Experts of a small language model.
Experts: 80 experts in each of 12 layers, a sigmoid router.
Below are experts of layer 8 (counted from 0) of a mixture-of-experts language model. Rows are named gate (a neuron's input weights, with its number), up (a neuron's input weights, with its number), down (a neuron's output weights, with its number) and show model dimensions 384-511. Each number is 200 + 30 x the weight over its row's rms, rounded and kept within 0 to 999.
Before each expert's rows: a language model's description of what the expert responds to; "comes after" lists some tokens at least twice as common just before its tokens as in all text. This comes from a sample of Wikipedia text that the model never trained on. Tokens count by the router's weight.

# expert 25
Description: Years in biographies
comes after: "-", " (", "|", " in", "19", " 18"
gate1,158,249,196,183,203,268,102,241,202,185,144,206,158,193,197,205,206,223,183,256,241,230,172,173,218,200,202,222,209,211,238,206,176,170,188,234,171,216,174,202,206,240,201,243,199,191,204,200,217,199,188,146,226,172,240,242,207,230,195,234,229,178,243,197,200,198,225,237,213,228,185,192,207,210,199,222,229,244,225,238,210,186,195,169,233,232,193,174,217,244,218,205,207,125,142,223,310,196,225,258,141,167,197,189,162,171,263,229,269,188,170,177,147,203,209,277,177,194,146,169,230,257,203,255,146,197,168,223
up1,218,188,214,186,198,182,181,183,201,159,219,197,229,189,231,241,218,197,200,189,209,233,169,219,207,197,134,167,231,197,169,223,215,235,179,215,227,176,159,194,187,183,205,214,228,246,250,221,187,259,206,185,222,204,187,182,219,250,226,199,227,202,189,234,244,245,199,187,266,161,212,154,206,216,139,240,196,159,175,156,209,172,181,214,172,175,231,188,199,147,146,193,224,254,235,177,215,201,198,184,248,199,175,218,172,197,191,163,183,209,242,164,180,168,241,187,216,205,212,210,183,203,209,190,199,171,161,216
down1,165,229,233,251,241,172,209,216,195,202,171,159,222,209,245,125,214,221,222,187,199,203,206,171,179,186,178,205,214,256,232,232,166,204,189,244,166,185,211,197,172,175,249,222,256,224,212,179,206,200,231,227,225,201,172,200,209,197,310,190,188,155,205,177,175,176,143,234,206,184,157,183,236,263,230,183,187,144,197,209,233,207,193,188,221,177,228,172,234,213,176,230,219,168,174,220,160,163,184,209,209,185,201,206,169,189,258,173,192,147,165,233,234,212,178,231,191,182,169,207,189,197,176,242,184,177,217,193

# expert 58
Description: Football statistics tables
comes after: " |", "–", "\n", "|", " (", "  "
gate0,205,274,216,193,181,180,185,192,217,212,195,188,139,168,198,298,188,188,226,164,222,256,239,228,189,216,215,218,205,218,212,228,215,200,232,199,221,245,158,236,221,162,199,241,195,217,253,186,195,261,249,221,186,217,212,214,194,237,195,160,156,234,185,203,208,184,171,174,178,227,119,205,190,201,239,195,166,191,217,176,221,206,220,214,175,199,195,159,184,252,243,246,155,202,172,203,239,204,209,216,220,213,218,260,157,192,156,212,179,263,146,171,151,171,155,228,186,191,221,186,179,204,212,186,185,208,248,201
up0,200,218,218,199,181,226,152,189,208,242,181,165,169,163,176,206,204,168,221,250,201,219,199,179,197,242,162,200,194,179,195,192,181,224,208,194,203,247,196,196,125,159,182,207,190,214,221,165,187,238,159,172,223,165,197,251,203,235,191,157,178,215,201,249,225,179,143,168,154,234,197,186,202,220,169,187,176,218,180,201,158,234,193,162,203,280,219,210,211,224,254,233,137,167,157,223,191,197,172,170,189,201,163,228,173,213,196,230,219,170,176,160,194,184,158,185,228,187,169,200,225,192,185,202,171,170,252,210
down0,217,186,148,175,176,212,200,226,190,224,221,208,216,191,197,183,216,146,208,212,249,185,231,150,171,151,195,230,178,202,141,232,171,211,205,151,200,243,150,161,166,185,204,152,199,199,229,240,194,209,215,226,214,235,179,196,153,216,199,211,218,290,173,173,187,179,146,190,212,181,204,241,247,236,189,204,193,221,190,179,234,180,249,236,218,197,126,230,188,188,270,202,193,186,188,245,168,255,226,193,195,190,194,172,196,237,181,185,203,244,166,205,225,209,134,235,162,227,208,216,174,172,226,215,145,196,184,223

# expert 31
Description: Ordinals and head nouns
comes after: " the", " The", " first", " his", "The", " second"
gate0,229,169,179,152,257,186,222,160,238,189,225,181,250,209,180,204,192,134,184,206,218,132,224,215,206,191,178,183,199,207,199,243,225,197,166,144,143,152,207,199,212,221,188,216,181,170,219,245,199,134,204,181,180,218,191,269,162,151,228,219,207,187,230,177,216,216,220,192,140,154,232,220,207,180,187,192,238,148,199,179,210,171,197,175,184,176,173,154,169,159,196,203,223,228,197,156,173,202,214,168,205,187,215,257,221,204,204,195,131,179,182,204,153,148,201,181,229,248,215,173,160,183,245,250,209,259,177,200
up0,239,208,249,147,200,194,211,198,187,219,271,200,206,220,203,200,225,209,170,148,212,142,184,222,258,189,201,193,205,182,232,227,183,234,192,164,181,202,188,138,174,156,164,180,208,205,203,222,210,185,213,176,180,176,194,207,114,239,235,219,216,207,256,176,160,221,215,183,188,150,168,186,193,221,210,206,225,161,182,170,222,210,227,157,163,229,200,175,174,257,215,224,175,167,239,196,190,216,217,197,216,146,180,184,228,190,212,235,225,222,230,195,196,224,171,159,197,176,230,178,156,233,179,233,187,204,207,209
down0,177,228,206,178,190,186,203,223,157,241,205,224,203,184,200,149,203,177,218,237,203,197,244,211,153,162,209,202,232,150,215,241,206,216,178,178,199,184,212,232,196,222,245,178,159,180,216,157,224,198,212,173,183,211,156,202,193,179,244,200,181,138,204,210,195,179,160,247,172,189,164,203,158,214,156,196,218,227,162,220,251,163,183,196,204,189,245,216,193,182,139,167,138,221,170,167,219,209,169,206,196,143,263,239,171,248,197,249,205,198,174,206,272,198,212,187,195,225,195,215,232,241,221,206,219,195,227,203

# expert 34
Description: Copula and predicate words
comes after: " was", " is", " as", " are", " were", " be"
gate0,220,203,213,212,195,179,231,255,143,210,223,203,177,164,225,182,175,235,205,241,181,203,187,247,188,163,234,164,158,192,178,190,188,195,200,191,191,232,223,193,177,147,194,184,191,169,190,209,217,197,178,242,224,193,184,242,184,271,221,213,180,178,200,174,160,215,204,166,224,168,193,227,244,186,173,208,170,191,166,237,191,249,204,268,224,187,239,241,207,120,229,214,165,173,204,182,160,241,208,222,203,166,221,209,168,176,199,153,152,195,243,206,234,234,224,263,218,208,197,225,185,206,229,192,206,175,218,211
up0,197,230,220,155,211,225,229,217,133,199,223,183,159,180,141,161,242,167,166,204,195,227,202,205,204,196,241,195,220,241,183,198,156,223,151,164,219,175,207,230,165,201,138,226,261,178,194,168,154,212,208,199,220,189,222,166,181,228,173,215,193,197,244,198,224,148,213,200,249,211,254,231,241,203,154,210,257,298,211,152,198,119,235,155,136,166,173,205,110,173,182,230,191,178,209,195,246,164,194,254,231,158,237,203,158,214,185,207,258,194,215,210,203,183,182,187,196,177,242,211,222,169,151,220,187,235,176,218
down0,194,229,208,182,118,174,217,183,182,175,152,188,203,222,187,170,152,229,179,267,170,157,218,153,187,198,207,212,235,215,204,145,210,169,209,165,203,189,174,220,186,217,241,259,222,180,181,220,223,205,198,187,177,158,190,237,221,194,254,178,201,228,176,243,249,220,255,155,232,225,158,191,183,193,149,254,218,219,223,209,180,189,246,204,215,217,156,237,213,169,163,209,212,191,170,186,251,221,204,218,182,182,259,161,134,232,188,197,259,189,222,189,208,225,227,149,211,211,152,137,223,196,180,165,202,190,223,228

# expert 7
Description: Sports result tables
comes after: " |", " 0", "\n", "1", " 1", "–"
gate0,217,199,213,158,146,222,215,242,262,259,173,219,207,188,251,312,256,195,171,217,165,168,182,237,218,241,181,213,209,209,233,159,224,234,188,213,167,184,201,187,156,183,149,237,210,208,210,181,172,210,187,214,214,221,225,228,219,220,203,256,250,152,184,203,204,201,174,203,236,201,206,221,233,199,258,189,186,177,194,160,177,162,178,193,209,196,194,186,207,189,207,220,137,195,169,227,200,227,193,208,127,206,198,141,215,210,219,202,176,157,210,232,239,217,180,186,183,214,143,178,222,223,183,180,219,173,215,148
up0,254,168,206,170,191,201,188,226,200,167,221,215,217,195,159,219,178,269,244,183,135,163,229,221,208,107,155,274,181,153,191,188,178,206,216,168,203,193,222,181,165,179,215,201,166,210,196,209,157,202,176,151,224,171,239,216,172,215,245,148,178,222,169,230,186,200,215,127,192,221,169,219,191,221,216,164,183,192,183,168,232,183,201,187,244,248,232,162,172,189,169,162,227,180,205,241,236,179,212,171,220,209,202,246,182,167,190,201,205,200,168,194,224,214,217,206,199,258,208,213,194,233,219,200,208,196,206,148
down0,211,155,230,222,212,197,203,201,186,234,185,229,140,185,165,243,212,214,210,191,132,191,213,198,178,213,213,237,218,210,217,158,170,187,219,150,233,259,218,273,221,161,215,234,146,188,219,181,229,173,163,145,202,183,284,183,184,214,128,189,203,191,217,182,126,196,207,193,173,195,181,199,249,191,225,150,202,232,179,249,177,226,256,171,145,202,185,230,222,156,188,151,238,214,153,204,180,178,191,218,230,231,170,249,201,195,150,166,202,284,212,193,212,173,217,183,187,176,239,166,235,186,238,233,181,177,218,181

# expert 60
Description: Possessive determiners
comes after: "'", " of", ".", "=", " for", " in"
gate0,238,239,144,183,263,195,156,247,201,172,229,186,201,149,176,284,260,174,208,177,219,173,214,199,233,210,177,188,196,211,161,249,188,208,231,113,213,146,225,195,188,185,221,184,218,225,218,194,208,222,203,158,194,190,235,253,225,213,207,177,176,169,258,216,192,187,202,218,236,138,193,171,203,240,226,212,145,189,188,214,241,221,202,234,207,135,221,226,199,280,215,141,164,248,188,225,187,266,184,167,221,235,185,220,197,202,210,165,238,178,152,193,173,232,177,202,201,187,241,203,229,153,214,128,220,165,206,255
up0,159,187,178,198,213,239,214,181,224,194,175,163,235,146,250,216,189,170,218,167,193,170,140,190,207,205,235,191,207,168,230,189,195,230,206,184,212,175,206,179,168,190,200,148,195,189,252,232,241,204,204,208,236,214,222,256,247,179,147,247,237,184,136,219,213,223,167,192,184,207,208,162,201,218,182,195,228,171,179,240,220,162,205,181,160,210,186,192,291,194,203,204,232,226,151,163,230,240,186,191,168,221,210,246,234,217,257,143,248,232,193,193,256,191,196,184,169,233,173,157,226,134,178,266,208,161,154,164
down0,213,183,206,202,174,214,236,181,211,171,202,294,234,188,217,164,175,141,199,162,235,193,183,221,221,222,210,190,167,203,233,214,196,225,192,171,251,188,185,216,176,202,208,165,202,174,208,197,187,233,187,192,208,219,181,139,191,179,108,199,197,201,184,225,145,243,278,203,218,254,195,171,177,190,189,228,196,149,276,162,232,157,159,177,264,189,216,219,204,208,181,189,198,171,223,213,194,196,198,213,182,216,237,185,219,289,236,180,220,227,221,179,192,238,198,210,177,250,196,140,202,201,205,156,207,195,214,184

# expert 47
Description: Paragraph-ending periods
comes after: ".", "s", "\"", "  ", "=", ")"
gate0,236,203,160,196,178,230,206,218,203,180,229,177,225,207,222,240,246,225,215,248,166,148,192,178,231,201,159,239,221,208,184,233,218,197,190,180,186,109,210,169,173,167,228,240,235,197,210,205,212,219,162,260,161,237,236,190,208,216,244,234,194,217,210,139,157,234,247,236,230,218,213,195,210,170,228,196,182,208,243,253,196,218,157,210,248,180,198,244,168,165,169,242,228,212,214,121,170,176,154,204,177,190,206,174,180,221,190,209,217,203,158,166,189,185,192,165,188,189,186,210,220,277,244,196,166,176,173,199
up0,182,219,251,214,156,214,237,221,172,236,130,248,200,232,167,201,241,260,192,214,221,192,164,181,182,241,206,210,145,183,169,235,220,200,194,232,182,214,279,199,175,162,205,190,215,201,180,144,226,229,235,167,155,226,190,250,193,243,210,248,206,182,252,205,250,183,230,201,194,265,212,164,218,243,201,203,209,249,159,205,166,191,173,198,203,208,159,222,199,231,179,241,187,220,160,198,199,188,233,189,218,176,185,180,177,186,223,229,187,202,192,250,144,171,212,168,187,197,191,205,210,197,246,251,209,236,183,183
down0,189,169,181,200,195,158,184,212,211,267,145,192,149,239,202,240,196,167,193,205,181,200,198,219,230,180,146,190,202,154,183,155,225,250,228,217,202,210,192,231,215,188,212,239,224,147,157,231,202,200,223,207,192,280,166,148,246,213,181,204,179,201,183,233,197,186,161,212,183,209,242,226,180,212,219,212,192,203,192,244,201,144,163,221,181,224,200,271,228,233,211,133,204,190,153,203,158,233,155,158,161,218,200,221,203,194,235,183,184,189,154,164,203,230,167,156,234,269,214,222,149,187,210,200,186,172,195,186

# expert 13
Description: Prefixes and word starts
comes after: " the", "=", " a", " and", " his", " \""
gate0,221,229,195,180,225,202,240,163,235,194,211,171,256,212,226,244,172,143,177,236,193,211,142,212,229,144,171,217,210,249,214,219,147,213,215,139,181,181,182,271,192,189,241,202,264,135,190,244,191,122,203,252,218,226,199,165,152,216,202,230,194,203,227,211,219,273,223,216,177,209,231,174,194,155,189,211,228,256,214,215,233,184,192,259,207,214,271,195,156,197,192,206,205,129,220,160,214,203,212,188,249,210,219,181,186,206,185,239,198,152,232,205,229,180,218,160,185,219,206,212,192,163,221,185,192,150,233,225
up0,200,169,234,195,212,206,199,169,224,163,187,239,243,190,212,206,193,246,214,204,230,209,208,201,211,226,244,188,190,210,241,237,184,218,216,188,181,173,205,224,166,205,226,188,203,180,200,146,177,190,215,192,252,147,168,184,170,173,224,232,171,190,209,195,203,207,209,211,278,193,240,151,194,217,232,179,230,209,216,161,195,161,252,163,142,172,201,248,121,207,204,200,225,190,216,195,277,228,231,221,215,177,241,204,155,224,217,182,203,189,212,258,229,215,162,222,200,165,203,222,211,209,189,232,178,213,163,203
down0,199,180,193,189,225,180,238,207,210,223,222,253,196,284,189,199,174,164,128,174,201,254,207,182,218,198,181,152,197,209,258,185,165,233,165,194,228,146,238,180,192,166,135,220,207,181,234,188,212,174,203,197,188,244,211,201,192,235,136,247,213,203,200,194,178,148,232,175,144,237,238,231,170,224,139,244,285,166,243,169,194,168,188,221,219,220,200,185,221,207,195,239,195,262,233,220,176,221,179,214,217,212,199,201,124,199,165,236,239,179,200,199,201,224,207,158,171,223,239,167,192,207,205,206,210,173,153,219

# expert 38
Description: Digits and measurements
comes after: ".", "=", ":", " |", " =", "/"
gate0,197,273,197,200,192,207,138,207,233,175,220,198,199,216,178,199,210,191,224,218,186,189,221,188,275,197,212,254,263,185,165,188,180,251,230,193,224,192,223,218,187,220,195,140,205,214,279,198,224,190,196,195,261,231,212,205,131,140,200,139,162,158,138,193,230,180,182,177,179,232,189,211,179,185,213,158,175,179,213,219,167,220,172,259,183,265,206,220,230,200,198,221,218,172,193,182,194,228,220,160,200,213,196,247,171,189,218,227,214,154,165,167,120,172,188,218,250,189,188,216,220,210,183,217,184,194,210,213
up0,133,232,157,175,176,243,164,230,278,225,220,171,207,207,170,216,238,158,217,188,181,194,235,271,236,238,182,243,211,254,241,200,210,199,183,219,210,218,186,161,196,205,176,199,217,210,186,196,247,169,178,160,211,173,204,201,195,216,171,207,166,168,207,180,270,185,180,190,176,184,178,196,237,211,193,162,210,212,219,114,187,202,180,199,206,221,148,248,223,213,249,167,284,169,202,207,205,175,207,201,177,205,154,257,187,181,218,207,160,177,214,164,169,166,190,244,224,256,248,270,176,191,219,171,175,228,236,199
down0,164,213,225,173,206,201,203,200,228,191,204,228,232,199,221,168,248,190,225,259,191,179,223,221,210,143,216,119,197,210,172,126,171,181,250,221,209,213,211,153,212,177,218,179,220,268,205,193,216,223,192,158,177,221,243,197,194,189,220,151,214,232,146,186,231,193,160,150,211,123,197,219,212,213,215,293,185,188,194,150,262,131,164,127,263,135,199,242,193,240,214,185,201,226,196,174,257,136,180,173,165,174,204,242,171,181,258,198,166,152,162,179,171,172,193,220,212,177,176,162,211,221,156,149,181,167,238,192

# expert 49
Description: Narrative verbs and connectives
comes after: ",", ".", " that", " but", " and", " he"
gate0,122,208,206,257,169,185,218,183,215,223,201,239,124,178,120,176,208,210,226,171,239,203,200,219,179,172,184,256,202,199,162,149,200,152,204,232,217,164,203,213,208,175,227,163,228,170,166,223,234,197,174,205,160,181,234,195,177,214,229,211,168,206,216,232,206,252,191,170,204,229,215,195,211,182,205,152,229,210,207,201,186,172,190,206,167,204,241,193,166,96,206,212,197,200,250,190,212,216,192,246,185,182,236,252,222,187,243,208,60,207,220,177,177,136,206,230,147,218,181,214,221,199,128,213,219,204,217,191
up0,202,210,200,262,240,167,152,188,250,197,213,267,124,204,185,181,209,194,172,173,214,174,162,221,174,190,134,241,190,218,214,195,186,196,177,231,218,190,240,209,204,195,224,186,203,189,191,217,232,191,241,212,185,160,219,201,204,181,262,199,196,202,230,225,180,201,164,142,215,185,227,192,165,252,224,215,214,180,197,168,206,186,222,234,221,177,220,205,203,209,210,228,139,209,216,126,216,208,181,242,168,225,231,189,242,141,260,220,168,227,168,160,191,181,130,256,228,197,160,211,248,193,180,217,205,224,213,248
down0,178,162,175,192,185,182,201,190,209,205,201,208,122,228,263,154,255,182,226,200,223,192,175,248,203,219,189,241,214,223,218,240,243,184,167,184,204,232,217,217,192,236,263,202,201,201,247,193,190,219,185,209,224,175,247,233,214,186,220,222,152,151,253,228,240,153,218,152,199,154,251,167,167,182,195,178,160,203,147,260,162,218,198,218,171,205,190,234,154,180,110,203,182,200,205,220,223,194,195,211,226,144,167,204,171,175,209,176,143,186,245,228,195,188,254,200,249,176,179,206,189,193,234,208,193,227,171,232

# expert 3
Description: Markup and web-address punctuation
comes after: "=", ".", ":", "′", " =", "\""
gate0,148,200,161,232,225,228,174,216,192,220,181,210,164,190,197,173,181,185,195,210,267,201,186,202,209,191,140,183,155,201,268,166,189,226,214,235,179,189,239,206,180,193,158,242,188,190,178,224,220,157,167,199,244,224,220,198,215,144,228,138,165,239,263,181,179,171,220,209,256,202,156,180,148,136,196,206,220,211,181,192,211,156,197,194,216,189,184,149,225,194,212,218,199,192,173,202,216,200,221,220,199,137,178,155,152,224,237,224,149,195,237,169,214,169,120,200,239,213,191,231,204,216,145,231,221,234,182,146
up0,229,220,175,223,180,207,139,165,183,192,232,184,218,179,238,184,147,218,208,234,142,223,188,219,169,191,237,207,211,241,166,202,208,238,184,189,257,239,212,231,207,226,230,203,173,208,177,188,209,169,196,210,156,198,187,211,199,223,167,254,241,194,189,198,141,237,168,211,170,207,177,187,177,206,199,172,180,224,198,183,223,234,225,156,189,222,184,285,189,196,228,165,242,194,218,213,143,253,170,153,232,239,190,219,252,186,181,256,285,206,190,245,218,203,236,178,184,215,178,210,204,197,252,210,180,195,212,230
down0,152,203,174,185,193,249,185,228,182,214,168,215,220,177,160,231,209,211,176,246,210,196,221,246,134,183,189,248,249,182,197,193,209,197,169,159,238,208,182,211,202,197,176,213,222,252,191,251,177,194,206,183,134,255,146,203,218,208,292,211,180,206,161,230,212,225,221,202,207,213,202,236,208,215,173,191,197,222,246,215,207,240,124,211,241,185,258,232,201,231,252,188,186,183,160,218,221,215,235,167,188,171,249,147,194,160,153,212,181,172,176,186,193,191,204,218,190,190,174,237,236,186,198,194,235,161,229,171

# expert 48
Description: Descriptive adjectives and determiners
comes after: "'", " a", " the", " of", " and", " with"
gate0,172,179,194,183,183,173,274,191,179,194,222,230,192,245,213,202,204,206,234,242,158,215,219,198,214,180,265,226,248,210,210,190,152,240,198,249,192,267,242,175,247,215,207,200,143,171,179,182,253,184,175,262,232,188,220,182,195,156,168,128,182,149,189,240,132,257,173,206,197,204,195,181,183,206,192,200,218,107,154,226,272,233,274,227,224,217,206,233,217,225,228,212,206,203,204,152,189,218,228,177,226,188,162,187,217,191,197,177,176,171,187,178,224,169,178,230,184,248,126,192,203,166,145,200,231,252,254,201
up0,183,223,201,164,233,212,161,147,109,199,213,163,213,229,212,208,200,184,224,161,209,254,201,220,154,220,169,196,189,165,193,196,151,196,215,201,172,220,195,216,197,250,210,199,262,217,199,181,153,206,238,160,204,187,207,209,187,220,169,212,199,232,191,163,234,184,165,229,227,195,259,203,161,195,219,222,169,209,215,183,203,198,170,198,135,193,199,194,192,165,184,160,208,207,191,254,186,172,195,190,179,258,196,187,207,235,166,237,200,220,220,231,208,237,183,231,174,194,219,191,168,209,226,208,190,248,161,272
down0,181,164,213,189,210,197,206,236,161,188,218,223,217,239,175,181,206,212,132,165,143,205,218,219,154,170,198,191,170,157,230,168,188,216,166,167,166,216,233,172,245,236,190,239,222,232,210,212,195,193,171,221,215,264,257,184,239,182,279,201,186,213,204,211,217,169,152,231,216,181,206,212,229,212,225,238,139,195,209,210,192,153,213,216,198,206,193,190,237,223,185,150,201,170,243,233,187,221,167,133,209,163,164,195,180,225,207,188,155,245,221,215,188,241,158,226,220,202,180,190,268,234,169,176,175,199,234,132